Experts of a small language model: 160 SwiGLU neurons an expert, a sigmoid router.
Below are experts of layer 4 (counted from 0) of a mixture-of-experts language model. Rows are named router (the router's row for the expert), gate (a neuron's input weights, with its number), up (a neuron's input weights, with its number) and show model dimensions 64-127. Each number is 128 + 32 x the weight over its row's rms, rounded and kept within 0 to 255. Numbers have three digits each.
After each expert's rows: a language model's description of what the expert responds to. This comes from a sample of Wikipedia text that the model never trained on.

# expert 6
router:120051107076140145115147126135104131092123140166091174123153121168127119145067097142126197132114101127049100130163065123133112100128195118129129074134194134175059148112140154093090145103172069
gate0:176102133086134140122085159137080130099163135177143101119087151119131132135041086089190148164133161064104122139173114090150117104099174112126147127132185123129147178152144110111055102153152113
up0:157137195079087131170103111149149198128155122139181118113169092123127117109160107050138185169135142092138140134069148098127069137137128113095207123134177124150092103166121112126053113087140143
gate1:124102166093086157167117124186145143077139153181159133123161107110127127108127101127099192126110161102146070133156128140105092174069126141169133105070094116150087154137121117130133074097104157
up1:156148117099103156059147148152128155172082176134106134085135078125130147154109157144127167135124093076138120165157163152111165194139082155096117167182134129073118127086113106065103202208135159
gate2:124079149149187104127138109125183095111118126106178143132127113153124180137183169115109176167142158098107150165159141066097197141143108090155081109090117135158127123103116147092059165142078103
up2:131072128111150126145127116163108222193123115115113080132140122089041094123149161078113152141132078108124125109149097161130140108180149134153089166160134089096211121151133125072138144169146114
Verb-linked prepositions. Prepositions right after verbs or nouns that take them, such as granted to, working for, interns at, used by, killed in.

# expert 32
router:140146154149152149141166040141099110114140153139070084143152115125139152160102139174119129110152182133110119178172111113171086128156159083098156131099164136147097047150148143082091119115178092
gate0:171178174154066109124107120124189151118155070104109125185123142117092106130141091119173119071173233139091135152099091181143164142154149143105141113163132098176131098138186118134140114116142044
up0:130128107122186076086146153209145065068153091111088083097125148130208131084117118149105115126085095102132123078157175086127146124151180121050143139101116092174131128124123150118071124146103141
gate1:124133180158181094172169145138152145193141095126094133108123139118121066112094130107130139128116092167077145130105100128099094136171097179137143138178132101137146101104140125157057115126074146
up1:135094130101104077127121163142127099140146091049139169130164108139049072194110161143132138131142105076149113141124125168128199082094198134118141153124191064137130091083103164158168141121148097
gate2:189084114183171113136130155146139117159170089097117133145206110177123104162175104125148107180135123136116082163120118143155178131090168102083128075139115193169066136136069108123124142163078172
up2:147099135156082161141109173124157113152125132157123140184164141179146105132139125109137115149154097137132056146075153162113096105065121134128148090142108162173125114080100082105121161147138157
Surname endings. Final word pieces of foreign personal names, such as -ová, -sky, -enko, -berg, Mank-owitz, Corn-ejo.

# expert 8
router:107077155108087091146097151182092141091134090171085151153115123109113190100135084170127164145076143121061138170178116064155142136140159110119139115131131149161083075160172147104093090048193098
gate0:166128145180139152108107133190120114120175165112105149167171112145154146110111101124150075108070114103190142138174124112119126125108141180151183115093115172134126094125157105144107088086163166
up0:089173161112099138142153138118171128138109128097161094121126174104114152108156139124118141125187111072122146208097114170087148168146105138126099093097162100137160127056118134176179109164071138
gate1:137095154084088132162096155103134071154105099163120103092096164110178124113129144083109115111125122037089151194132122127197095112141120140162098153124131131155181098162171106110052130142109163
up1:072128111188165096146181075150101146066124159142118141203146122150121123128149092146157128110159196161189122108157143133079128140112149069096137120132118126078101135116133133131137105119176073
gate2:086114158126124118101161167119157177107135096132077122105116120113191184159125128143063078137119142122165143155129155111143145100118132130138089109177190096038121173115133119108119175158114111
up2:133121187136089129133136125100136131139135132111119153142108143066151048091180083114128128117176136091175114128149149171150098154109192122131109155124122111078149164108139142106108146091121142
List separators and connectors. Table pipes, heading equals signs, list dashes and and between names, plus St, Saint and country codes like GBR.

# expert 14
router:158101104100126137138143097128097167124088090161104163175145129109174116139138128110153140093097195162092097171179052129159137127161255132175083103135142145162126100111137134097116143117194102
gate0:113130143117178063222145169165142131187145133091132176173153140148158070113143067096144100115182177146068109134132091168154153151154178147070125175085160172138158053066142135138173147129161132
up0:189130126112165123118096068071142169164180129120118103074152134161088147071111134157147088199109163095158138082152097126131142124104133068179122164077123125115094123106142129110141144106143112
gate1:162094130066139164089140111149135164122125106145130162107115164090136119107128125098108114133064096121191141078100134142163130088123129099145189107105137172061122117149108165186109166142122109
up1:145157096197123043086091165102086115120093137116130125158148191103152140140123140131172091108112128135120111114146116083165141106160149143104076138130100102095142111144087085137151147144150158
gate2:174083100068164099070138129125104162075122105162135125147117104096089196127182130094088100167153161108117112086138223179097162119120094099156136113048090136016120119176144171176129106114120100
up2:175097150123176084090137110082099193139154111103071080128110136080092093156216095058193150123136175140138117122111167055128147150091142143094103129191143131146121164061119185069127120126096103
Table cell separators. Pipe separators after numbers or results inside data tables of sports, election and chart results, plus semicolon-number tokens like 0; and 3;.

# expert 42
router:111068145070100126137106141160084176093141126134075142063136113072175169178093114154100136100113160143102046162148088110131126155092183149152129077060149186176109122104140153116100106124162109
gate0:149116098077058126131187154100096238132141138097073099114154091145059174169149122137201169145115163122113104104135140086132140118138179176115102070102117147165142094072124167177138071185076192
up0:107136103108101145139081110116162074128176160155112190132118116094122104113113115074153093146124109171106158176078052204155087104133128135156123152200117127153135159153061149111072184187137115
gate1:147068061109161192047093124129172133091170128110130142158156121132097092173095114159142147128067147176096142096156094154114153128158113139096041161107132157047126158127107136143106087181141147
up1:125190103122087099111123078108159119141143193121158098148101120114151090149112058058137155104149141121111094134086082155154139146140108152101141091150094085063145176156111142119147081071140116
gate2:088055139078114122075135108124066173164093134110119134139080096080129177123145111130124176104111128127132109168087168144141115173146138115150115138098124107140178125154113125125190156142094143
up2:177207101168168160162122196135153077158161164148145144146089127078132082152142110121121171101101166134102077120145088065162142117155137171054160110166103165114140120142118124132090084074120128
Of and quantity prepositions. Mostly of after part or quantity nouns, such as none of, bodies of, half of, plus between, among, than, about, across.

# expert 20
router:131108111089116137140145102172114168130106110156122198186127147113164108167086033117115093063162114165098113167137083114171074109123180085137092111111169174125088162176125133080111096090160104
gate0:103137127118114158121191123116105100167119090100120135139173180120104091069151085173081118103128101159172125107143075140153095129087116121130078112128153079135158151122153083130103142181145175
up0:143071127128110075123191073129170099128144105175106187130123166062158092120095113177110077078120142148115187168152118182206070172120118197096123110158141051126133104097161113195177118169128198
gate1:113142087131081109161082116177073145155089112141106185150123110066151155220091193116164085102138073072151084117093149142123057070170167119194162156099171158121111189192148158184084139151095183
up1:101110135158102133108137113109090131147135206143140157114150120077145145130136141116089164142079114191159130099094121115140140066104151071137121153147157139172137085197124118144148124144139109
gate2:115093141139128159170171115129183132118153142092129127165184097126089133151110107156208147110163140161186169145098165127122110125156128115141094095134168136027108198130129141152112114074150152
up2:146125138037146095136120166183111157100092159169124182131124186188137103141151199180091163123092090077098158131087137150145116115156158137054145143197029109151161119174080107114107117125051150
Word-initial prefixes. First word pieces at word start, often prefixes or capitals, such as re, co, un, pro in prostate, cor in corporal.

# expert 21
router:094099158160130094142112099163098225084129114180105143129162130133137169167101083116154129106134137177074101137134069072203102123099187095093095119127138127141134118078200155064082138132171104
gate0:131074128142141124059171136196113126159112159165176060107175147078102106101106080165167146133089189120094104139148139157147149126106129138105125132123100140120168116125179149115129147103125083
up0:125111095108121108123172143224094163129151145136136126134134125083113146122170111170152110095094109058126109118119128190127073136115098149112156140142130160129170175151145167161131134104114142
gate1:173144133103130134073106152128105153094124137130132107091146119114147086147109145071130094123121102159060077125137137177140141093142122151097107105113102052128095146075111071125146110099109120
up1:170151142124132142098095162138123178098131141125151125148153159106170127132085146081121122134144127126058094147133150135133133055137114148085070105113102094104096176080110102140167095115118107
gate2:139100154145155143110091161127153123112150124082084121099118112106112154155137139142131170108108125132118161155108163102115121215149133134110190154114070131128056146142164114127114137022125118
up2:124141116138111147165160083131158122105187152209124153103129155130125145113122103113134055177115115157112099136138092189134166059122105114111145115122106134105220065150102136106122082178116109
Determiners and possessives. The word the and possessive determiners its, their, his, her, plus possessive 's, e.g. of the United Kingdom, takes its name.

# expert 13
router:116130155086108120100146072137123170071140103178090221157159144104155125141106100132138185060123163155137094161139078096167078076092164137109159111126148178119072136168178142106088121124134125
gate0:116083164137099208166107085153155112132111124136077127141100131142117089106135138171101177106091170134176108086072149122121111139121128128076133120124110070081185166098126104100091094123154151
up0:112129205099116166145106117109127107114121078182062129180104100104151101195157154098141146133142092120113118149085069106129054125110117091178135104065139168026129112115110158097100135084164151
gate1:094095179104141211125135160113159168131168121163123184095125077122150158166128154125129151085116189177113181108107115170104136105115166147180118074088200166099129131107139087151068109073108170
up1:120100086171102048199120142092122137124083068148102093169113099137069092101110136133111137099156108039153108171157081141205135130124106126081154145156200108087175110148117068141163136140126115
gate2:144146162097142119079129142095122132178159120131103139141140214124166096061087132077120117124110116198135128186096095158084141106105042116125113186129099115080132091120142106094102166165170110
up2:080161139122151130049160113139109152098082121159136125157140179122201098132183106110140079122124112131169127158170120099072124104086101108169123151081114121105161115108147133129107202088115072
Name-initial capital letters. Single capital letters or short capital pieces starting foreign names, places and initials, such as J in Jowhar, V. Dakshinamoorthy, P in Phoenix.

# expert 33
router:185113128119119143123116093175104168114077165198088204145130107142154117150094135108136127162091105128102107189166093091116126116117162097125116074114196189100107093213141190093074148085143100
gate0:095098134080093154080214134098128169069118146178139128110098145143125142135066170117127110139064146126092041142108116125169114097159107161131134191150124118132142158179134151121065136117125067
up0:151080131126132146175114103092138053168159090120134138153132132162133125152159140117145110127093167123110234085110076093155166129154140130139170114147135096133101113136127109151150110072129155
gate1:120129084131128189094125104106190144195166146115162161175181125099080144116141132123134151164154091123124141173178084121111093086144118098125120083101087103188190122134157109127136083139173115
up1:088176175109166127168095119116130166184180077092088091154118083151034114163186185098100100114125136119200179106113134127177156114110134171134115157130110184063130157139087162165113081172115123
gate2:144119239128179098142151179159140069130127154092107099151074082119171156095121162101172137113051081078144135143094118157131085140139114119176173089165158083184119130128105113143064137142135173
up2:158104172126162104115128174149155082184123127138130091170156114163149167084108123117204078179107077088094087101177171128108133170180135143044091132187197139196150120123085117097080158138150079
Surname opening syllables. Opening capitalized syllables of personal surnames after a first name, such as Hurst, Fenson, Ranaldo, often in sports or roster lists.

# expert 34
router:103152127110101140139204096132059146133110157126083171144123081139149166106131142127140115058097110136081061177146095101143119098118252133141147107120172114158088120156146141086117172122181123
gate0:166142137125193134116084150069076135117144125167116113139012184140120091160134144156127155116173136165108069068165133145108117150059102115117149144121154149125141149121183126159115153139123121
up0:091123104135147142098128143094107158118169118115111128130102128135124132156097137065108169123185160121120108115181156123064131098089134136079177166107127126121151174080160103224118138147106132
gate1:140158136048155169098155151144141070117123145099143182094107147114128195095108079122123104141111156130130112112159111129142144103140141133124122195148168109125098204117111114150102156128097085
up1:107055096184114210147130116109144111099132108097049065163163131130115125079073124199087146086087121138108089087160109151176093142080130143063145199145201118144163196148168132120134100066084093
gate2:115154123151135128115128123063085090150209091074100134125149108086131137178171119133147106166071146117152122133110118172110140047188129140143140141144129144096088092174120129163100131148159114
up2:099065128107147131139122134122091116152184115085093186101220042083124146100130139147132159166097128177144109100096144091132120085174103143137181145138153162150108148157094129170115098145192122
Table row structure. Pipes and |---| divider rows building table layout, especially header cells such as Chart | Peak position, Year | Venue, plus infobox labels Born, Full.

# expert 16
router:121100177096141132111147082139088127079090118169127148112175159149163132099149117123095129127101136180090113182124098179155172114156162104151116113125140146113117145187178101060137163118188091
gate0:074098141086122097140132105131097138156159128103110120116103151115101121093152134123131171123168157188157139060160124174157152103115108077126086165129056099136119126137130115118109137136164147
up0:134105088125132155097156049117115165167094106136159104140155143216089152112135163144143129141122050135124096131109138214089132103147137121144142082190158141128101112169193094147101100175140046
gate1:055148139163113134155132170158156141167090144101198093134099118144095181123109081104091157137152122070099152154105120115111131140130141116133130106153118173115124065130066123070116066161123161
up1:101123103115178145119109146150082117191145138173151113166184107081114175148108142112172149168123138136111138117125156103109115139157123155092126143106161143116133215083072143116121155097139099
gate2:161145121128139091173107124093151119131118141187163148126125134103150127113139122204130126098109091142158128131114061123120121167093156099114204100143120156087154073155117076102111089102073153
up2:074102129147140140078114150176109139133091162132122155169177111101089121156115160064133112152137143116126189115129122141098138110130124106078075140105141167112120132135060147084121189084152136
Mid-word fragments. Inner word pieces of split words, such as re-hir-ed, con-ver-gence, reas-s-ure, plus as and opening parentheses.

# expert 28
router:122173130095118124134126117157122147081116121125127130149185152119141142105084136163164193045131171111136121193151060120168117089089158115117147116113197105109106109117128164134112137118133106
gate0:091182061160125112143057107150189108117169133093156149141116128142156132156175115166078118126111109127130162101116127074186201112167030118140141059081101158074151145142096079082129170126153135
up0:130146131158150136167194154147153120118141184139105137164118102165141110158096126054101189114155112102151128135082130145106099107143131135119124080181164129092125105086145132175110108118081149
gate1:076114144124119169091158117101179067088146075107103124128159108107189102170087106201146122164084137144080155104122120147098166182138135094140104122206141093125106132146165158125063096147090140
up1:176102119160120144133099091175135052174129100150121143133126085107154144118113139144130141121081084075115129113156146066133128129119096063140067118230116107092129178108208110094133098119116123
gate2:169099143146143150144126126138136149077175144091077133055163156146127128103153100199149131124081093097170112110073094106134113132110171177115101096137185206173099175150067101110133115183111160
up2:112205122114110132130138112143141151136092147132094109194133098112104149154147158107137143131116156113101190162150182069134100116084155130084130124092119128156178131090183159069155097079109134
Place names. Country, state and city names after a comma or in, such as France, Ohio, England, States; sometimes released.

# expert 17
router:144144163116119100121178060182088130123087154164110140163142135120160116150127104119119148111158111145057103187182103128162118103146129124156102056085141187175090115193143151120064117120163130
gate0:155133068144097138111143124167150119182085070116163142144099166124129122168155098157060163134140180117105132113181145079097127143158150119138112086133101092087093074137125138153154133086136107
up0:131120086079104125116156119145134068191073117115134163130171079077097146126182098113147099182166152080097143168123113140116128063154098126102100132114068049108154126171162169111128125087119126
gate1:127158108095179090156116107123168123123168117110156122095185121149186105079101096111091106151158135130120192114131155125084133123141189125140111094131112139093108088151118143194157142085105118
up1:107128098144160102110125169111138042188101154168125091082058082139106110150102136126176169174097135147118095128141081144153166237129111183140089110162140131149236114138108110112133114127162098
gate2:141178130100110151105128105130136097106080151152134141118155080128111236097103061142130106168090110118195093126113116116142117085114113169110143145131154114124147118106140154122131114161180129
up2:117115152197112124172130079129126097165123096123131142163119176053098096147120110172148116146074098141115125147142126117161114095161041129138148165142184096178145077138155068112145157086158134
Line-start list dashes. Hyphens starting infobox or list lines after a line break, as in "- Genus:", table pipes, and hyphens in compounds like semi-final.